Weights of a small mixture-of-experts language model, trained from scratch on English Wikipedia: 260M tokens, 3962 steps.
Below are experts of layer 6 (counted from 0) of a mixture-of-experts language model. Rows are named router (the router's row for the expert), gate (a neuron's input weights, with its number), up (a neuron's input weights, with its number), down (a neuron's output weights, with its number) and show model dimensions 128-191. Each number is 128 + 32 x the weight over its row's rms, rounded and kept within 0 to 255. Numbers have three digits each.
After each expert's rows: a language model's description of what the expert responds to. This comes from a sample of Wikipedia text that the model never trained on.

# expert 8
router:135109150114197183088116120176135119125073134080172119085143130160070140127073127148136140117153119125128132108150087063112089094159144185168146112175132151171091110101074097132088118201146092
gate0:140171141132114094111124160115145156142108147132133094095112104116157125140160079134100112178099182109129162107138105126121083116139111096153150100114139214107123161156099122115089093127110165
up0:087117088135065144114186118134098136084163132068086090108106154115096161145074167175132152050113082153101081169094102112166121109165155114087094129154112085147131110160094171095174173136028092
down0:091108152122142134110163172171146112126121125075135111097164133134133182142114136153149023120090191098130149136140136085139123128173019114155138108136125143128105127152139143153101111116128199
gate1:138083089124126120079144114152136063176164116114120074067127192118113107160124118149065111118139070077185179121146083126167042149122134128045113144050079134040140159120082077118105163144081109
up1:099166139068111172125141166092079187151100128133137164101175050109083153100165106155145119077104167101126121118145128112109148093130127165183142165151122069179089089179144132116132103115180149
down1:106091157177110210181162142134160148181115102148157198162149146111128128143095134165159148147080146129077056117115096132107089086117051144206130139155116150091158103108092113165139090188168069
gate2:138113165158214073116182130106165074191072062138072110111076053182111090138124135160060112167124120136090142122139144126075092082083135122093110134161113174076092127097129124086132089086080079
up2:189154164160156108113130128094096154095127140143100137142160158100090143168058078157098077104143178195083123152079122073113172171166149125110118097081082059118153151161127117148119081141169123
down2:139121102076123130148125082122151132191101135097085091154094112118155111152174166112102141121164078086129094124115120045085085107072181172171130148129103155110095131139110104110133128072039116
gate3:069075122107167181184123126147110101113060130125156176161146136145126116090130164120108153083122087110153136186178123134150161139137117116132112167182136117184144092092085086166136144171157121
up3:080083167138133134160165130140197064129146086155103167165156135127099098136151081137150107062163064116138091160111158141150116165066104167129122105122088090162182147148079123157159110151098088
down3:129176106111207060141093130171075157114147076149142096124090143088173118160088148132127177095084126190117099133100079117105186120180168145121117104198134142126102191154177157106130144129114117
gate4:144053158165123124177096076139149125162156108186082159052173082187112142099119122116146139091071147143142109139131116162110125210169158143130164128124082097091097127127125146133115153142139135
up4:196137145112111089112171148140188117163103148097135124166113111170136126075124143154120131137100172152215091108118171141098166091138108093146124060180113132170087111134069153085179146134153112
down4:145123156068115104133107161119122147124126188119111150171163097109115147129145134151117095109145106151215103105122114151098160149135255110119156168145077121104138125118099144090149140133116131
What it handles: Infobox field labels. Infobox and list labels and their colons, such as Location of, Coordinates, Born, Died, plus table pipes and clause-opening When/Although.

# expert 45
router:076106129075134180087136153157108136171103086079176107099103127141100199104103154121123167125140081126165142166134112159133093094113115205158132150157108176153097091154110116143084118195124080
gate0:121164100151103145081124213152164123108129093142146117144140082113133067153153147069109081182155128130163111137127112161118146089078130085088121128129120144131108075141163072160127094097150117
up0:152153155108055162108083219087114156216133140141114129146120203104098169111166135102140110135108069119128143127152111127097085105125082131095115181114086182123175133161125188149111176093099176
down0:164142131091102132120128086102130144106092137114135139135138154137100132137165111144191174118084171083142144105155085158189122110088122144132109128096205148095114052109096131148127075125081131
gate1:147163068105110173127119125157152098125148113105123163172126076156140153119157136172159094155073221143090090133097135180107184142143137103163200098176152133178125099117136134127146096117121157
up1:185123061192115109160109167147131084194139106041140153135078110103124171130143087150133106179107205130111119129112124157103162170158121092169184105203118151146128065142139160140140114112111163
down1:135171132119108119141192117081107066154190135079155143132097132126124060101114090168140141117141133183142111131161166104115138174115064143131030125131190125176196120156150151130101111171113067
gate2:118178123104181133115123138101199086119148145165152158093129142133152203115115187140125049143112147054096132104187193187100140083155104103135125143082162130092118113165190142156107152052104164
up2:095107093078166165115093093104097157171134177086160099173119116053138042156103087156104165130103092114098134150125114098063103103069178190107095135087167096100092140147101091097150098155157125
down2:095132134108113125152119124163057096140120118093098063163162140215071097173161143196109167162159081136124162163114114180175125139074096109138103110149109124176142118091148094125163048186126122
gate3:154148116081162212150055158161122145114091136122092190147183071176133147115153134146152107064093124139145120140095161192124172127088109098160177136143106145132132143087132123142147128144184103
up3:086144100085127097105137137133114109164094090176120180186098136114198075148131170175133106151138072157155153162170167163111093166139089177164159146107146187093155139083088087163136092135098071
down3:121140147156112116118210105126146119171143111079162124084094139086157100110100113173174153134133117131145104164115131109102106098142000160203124134121148132175141145125107153142116138161098120
gate4:075108122149148158102118066139160173140133121137156132155136106139140099065162152144168083075076089171078120178126133143097045123086109160170118088071156101180147146099112092108130093138159104
up4:078103070191109104137133123098155104125109151119192068092123138100092114146112148101117136164167117133091110120086072064162097117182083118137149140134122157127119130108061111107108125164107078
down4:148128113096161082201144133193099104111153126109074140172096079140133089120131095125119126084096154225117128162099143118164175128146222168088097087086108089163104114129166126104154132120115132
What it handles: List bullet markers. Dashes opening bulleted list lines after line breaks, plus row-start pipes and label colons, such as - Batting average, Kingdom:.

# expert 31
router:130034127119174142159155129133140124131111093077127072084094128165103174135116141107073099132116053098194135080142105089125048091150184128097191157140102192137140140115072103095086190156125105
gate0:164157118072150117128106151119131170061089158076151124107140112077144101138150134141119089140104109099125124021111092154144179161139108083172155120148074136098142131168123104122129137127158144
up0:161156151168129216139124180114097141063097125050121118026112151113112098152135117081191083135065085100094157110078067103160104137146190128141154067126079135110133146098144087122111069119128112
down0:072116134155126143106098122191149069113149128137120165105159114155130135189208135171094159108134088073117157151090173075120074107116152147152079143072094148095101098104160075161143133113168110
gate1:177155130137144133082149126114167153133083176096108141225192107125135134077141109126178099109086170111150174163142152112103115101157125132133154079154152073108158111140131144098137151164184136
up1:125128131161157122088079084105193155145063107077061076101131073118136109084124178107145077095104097031091130105167178119143104134160060146160148103107172125155108136101120141159161134137147120
down1:113091162138124144092146103101138086177109061081123076131079112122143107142113094150149142051129115135096144119136100096170073137073051159125137174124186129126081185109116162113143150125137142
gate2:093111119131110092121134151098140138116172128157113193090179126106114111122198141145142114177107077111129181135074107128148169125149111111130118141073147165132117115124141147110097127095158124
up2:142127120145132106108142081143072112133039110121133122152094090131081130148124107123165152130133141131115093050091180088076080155080131079162092158139095100078111154102123072101109140203127156
down2:172132172144131125088159110176128110171110129134224176207103110098164128106052123142112139137157103174093068156119167116087088082126158148202088093121109165131098132133169138157151176144128114
gate3:199062135123144126141137168120150112151168135086092178119080180158089129153146134170122132143117140103099173140065198141060117168058116116154109136102090178144137125109136090102146115143195117
up3:152119108126132097131160122131156094164138153129081105150148128168145100101173157072107144109119159146104139158150121082138191126130117151131106163213162175157129154147125138168134133136078159
down3:146135131130164067152149168115193155110121131089181120173143116059154110122164123150165145142150114116134070155143159094118186151111206124127064118126092128171132163119142113152140152097108086
gate4:130113122113130116121078144084108129117072130123138133114181085111103108106131179113193103093087058158159126123147129112133192121119143108162103075150130144120140114126090077133095127174157105
up4:161139092137111110156090131129119103130191109147142111111183103163117143164102097079118101128157114139152128091120105130128140142115189155126123117117193074105092201104115078120109062150125162
down4:134159072135196063131135158098164143127135099115135136082064108145162124124090158121110139138166149157175114167155139059110121129167120072104151154161161093141094126134139073125101112105133113
What it handles: Parentheses, quotes, modals. Opening parentheses and quote marks, table line breaks, and modal verbs like would, can, may, will.

# expert 58
router:088072102078139150116204145174099143176158128115120132098123125124099192173098152149115144156122081082205166085135132131106083108083158149085190134075100116078113128122126127085112142108082110
gate0:112137107127101168169136133103121131147147140109151095127150119151115095167150098131123075174108167160106177130131142133183138074095126077150109087127173129159151108075123085137091135152145154
up0:099099154163187086095099136158164089166126131153103111098123159152103185132041129118097117135100096179124115146134082158068123136164139106060157079147141125121085140131143131116086044177146148
down0:134176078110158065189105113115154143170158149103152167104135141182142118138145075129105087174125193125095125158142158173133160206111184064130094133127153092117140173137126162113157119107181089
gate1:094186147111128121143122177136084195157089118160184101135118122135117078119179117177098127130118133212140131171142145104099118053073121103151136100140142118118162116107106131144091106127128130
up1:130147152142150106113094071157100096100183172109163123085142152112143116150065130147140165076166139134147178118121120024099128161188131056115157163092100132131161087133164102150093147178114138
down1:117122181122155085129096119161123133103151122129187105096121080115098153145078118095133119121134098087137099123133141094109108156080091068106090178126133098136116161084131082106158087063110126
gate2:098124197194108135114080111135170154161118164176135115070176120134064171101142095188155143166133189115186101078095163140107119154068094106102187116117141134157127122118031108162134103126130149
up2:156157089182149146073208120138110140154164119142087039131148175163131098057126143106144104091091133116113151068103104160162115107084128092115137072106132182108121151152150141138170089114147114
down2:115105171207135106085151093110147115177075128073078143160098096151184096102154107094214099110175158146151132084139095141151083147141172133157140110177151155178133105123083106164159074131207143
gate3:104144152166144142108189178113140130103092101147134176130130091119200107153153176075127120170131117125143130081116101116073117149156149184127127126098112121138157130190109165163136103125159085
up3:133158126144113165137139091143128115080147168160150127147163105142078160131115160140104143150104152130156137084132124151116111116080103140118208218139147104087164098127163176098103063118098166
down3:095091064109094105132082046140198084165171161162140135085129182163135169136116102168116137104153123120106171175180137115145161126101196125122146125130149177095103148085122098088100149169113098
gate4:255169142089103152169171152144111143114126133097119132129168163141146119121120124069177159142089108156090133137039119139108099109176171148181168116140153112108106115154147178146183076116149163
up4:128137077092179143150116211116093122123123137115127102174125173172130148125154084114159183141141191123159186174123161142114163146166127172136101070147141109107186092133146101140165153095150162
down4:144159124076144135192161142116152089110116100067147133152124162145083081114164127149142121121165170156131123182111074112136086172079159134116142148155157119129206131107130191154151141184089131
What it handles: Quotes, brackets, table pipes. Closing quotation marks, opening parentheses after names, and pipes between table cells, as in "Whitehall", Geomatics (CIG.

# expert 29
router:060120179140171147100113096154065188162090129082131093094170129124095187143118150132132114138162139146162168088142093125055099090055137150135198080140164083152087123161139175113148118171142116
gate0:054111149102110154159106129149131095160133078186137147097126148161135132125152105098146130173135067158109115152156160122106157168106145132085140123132110151072183093144125138167121121109086129
up0:096133142131071211154117085163124130164128111075154096109157142142083147107122149136155132086136078142124124173127073077096043148140102096151147177115133134160154173167123119105172086142129172
down0:134128141098121133089129132086108153155178144081159152071172190153101115132153154129115119080100093061155101155187117149099138126132118120070146158129156189084108148129114135141151115135141158
gate1:143149133117095139119162106176133139148209119121130145128144186095109138085121141116144193110129116190146162093118127129148140153082113148186085140099168135075144112168137173149054127096188162
up1:176127113061131157177115121116095072138100141113206114142183119155194135121144078117111152122114118092122149104132095128096169182140126123171120158104110162119106158132139126130129081174154110
down1:105153123140147188069083125150105139168162099133135146131074078238126128111105162119037138079134139130113172091149169085125071154167106161168150128136144071092138126103143118160174133115110163
gate2:083136081076129121151132141110131188153101107114090132117160115188071090147131170123119074083128152117101121138215125082113130152120143188084141112208149121107122134099107157138126249092111088
up2:158144130161080122155121136142102072074146109113129123161195110095115149114090077076159236098172127110147127131105135168146205103118123072183137075111150100136192142149084173155116124120187116
down2:117171032099178126130128137116094147132125147171168099151155145139112137104130160140168171174064195155135131130080138079107099154114140147131107099095136161127118093125142122148077129181149102
gate3:155100145094119145157157145119117188114074070105115124179108053145162083132158160119123085144135197134102176120126126116194180162117143134150084072167118132115117097161169117141128129113122117
up3:117104127182150076180107106092161125140158101139137108104121205102147112151089131057104171129159152135142141143110058139070044086079135134146177132163136089124151128156097079151122146104091137
down3:109103081130108119152155033124141129104156139077163094159110128086079142076042090092117185074086158179097122141130139128135101099096166181143174077132171160134103135104071132153122151155118044
gate4:101086166081176103142147180097152099119078152168138148117097170135197173087112099120096156140104130102121099076181184183070145194168093109111136089158146149119110098073127138193092111120120155
up4:144071142103130191144167132106151109100146134194181113129158089118132111141170112085185165129085060160119145137106113187166111129089114134109121173146127167175193190100128091116131164089113171
down4:127095083129136132077117146093136091083090141187102170072119151137097103126120102111203146215077066098162115124118132133129116072149127152122129075124134125139105119109148119166097172133131125
What it handles: Digits and quantity words. Leading digits of years and numbers, especially the 2 of 2019 or 2010, plus quantity words like both, nine, including, published.

# expert 7
router:114083120142173161121146103116084128125122142087125073114141135188073143188078145134119107078137123076158085090117127081087065130112177155083145148124160119100104098171127110102067124126102061
gate0:130136085098095154146116154124111096114125103138142115160126089111103149122155128130137111093134153181117130127118085137118130112118148102147061093118137130143119108092120169130188112101124099
up0:174099116099119207090178145115118140145176182151118104121124118116083092157112172137117098149115123137103163117144115105106140097103126094120090163089209109122134168130137145103117136205123113
down0:161159119070075072110153092160177115144134158133092137131116107129133124125106151129131137159110124141115141115122164105171107089124120167122131110144158156110100206087171113111158110113166088
gate1:121153110088150114065117140159146161121211163161097063128108140121127089144168121142134129090115166113119137133134101112134120118181091165116174134149058142160091138163145131117139149130104167
up1:145113132168138103115152156117108146097105137135090122062103173212084125106095064112106145114097092137122136162103122091143128140119156158070114118156147164141180133167145131160209159072100107
down1:134175133093168144150148150121097131162127130085081050128162108163133068129155126110136108148122158114136153116130138156084066152087175101124121146090084183156098088126059179150101198164084087
gate2:159167100184102089056117164134092135090097148135107167117209129145097141127094105137191135157168102121119138096134109120100150168160155122085107151108102105054124147138166105132119153142128137
up2:096130129184112174098136122123140141119201128172145159162085127130139181181100116121114130168120133046106121120120125116147113126144136099082104176108167110134147040111138102100107114115115132
down2:136161120129099197139133158128124179178119126156102123166157135117135106125127191118125099157074166107160172151162097139105168161161125134191167106151128156169128076087108187163237130108177134
gate3:125152091146148128186110134104171144094132074147090201127095151189182118136125160101130096185126153136084144159112130128171109114170106143126141084137205147137131106105087221098124218119148102
up3:157127111117146183167103117088124102113101186155200135164153156165130120116153083080118203144078127105126163157140209166102164147123142095118104160182138141072135060124157177175102169131129114
down3:100203096177125083091139194152158156114089070113091155130110125145121123161163156108142110167157080158193128122123164109148099065124152097136100095155092110107125068126135082122039141152127077
gate4:137086144087113138123129120110116172106108139180114164098083065121180113124142180133132169140128186148153139085124110135077118123130121140160147134128132138155097116174126124180076110121127100
up4:053062122136134163180117097134117130090228132106109110118123149102156116106089130114145153076138099097161142120130123146151147113130109113100156115136096104076144108096166173071131125144106103
down4:115059102068086147155100116155149097115078151122141122064124097135165130095149122131146186085098157094176170115134135122143158140116095157075182096168146120115081164071150056076104125137091100
What it handles: Line breaks, copular verbs. Line breaks ending infobox and list lines or table rows, plus was, is, are after a subject pronoun.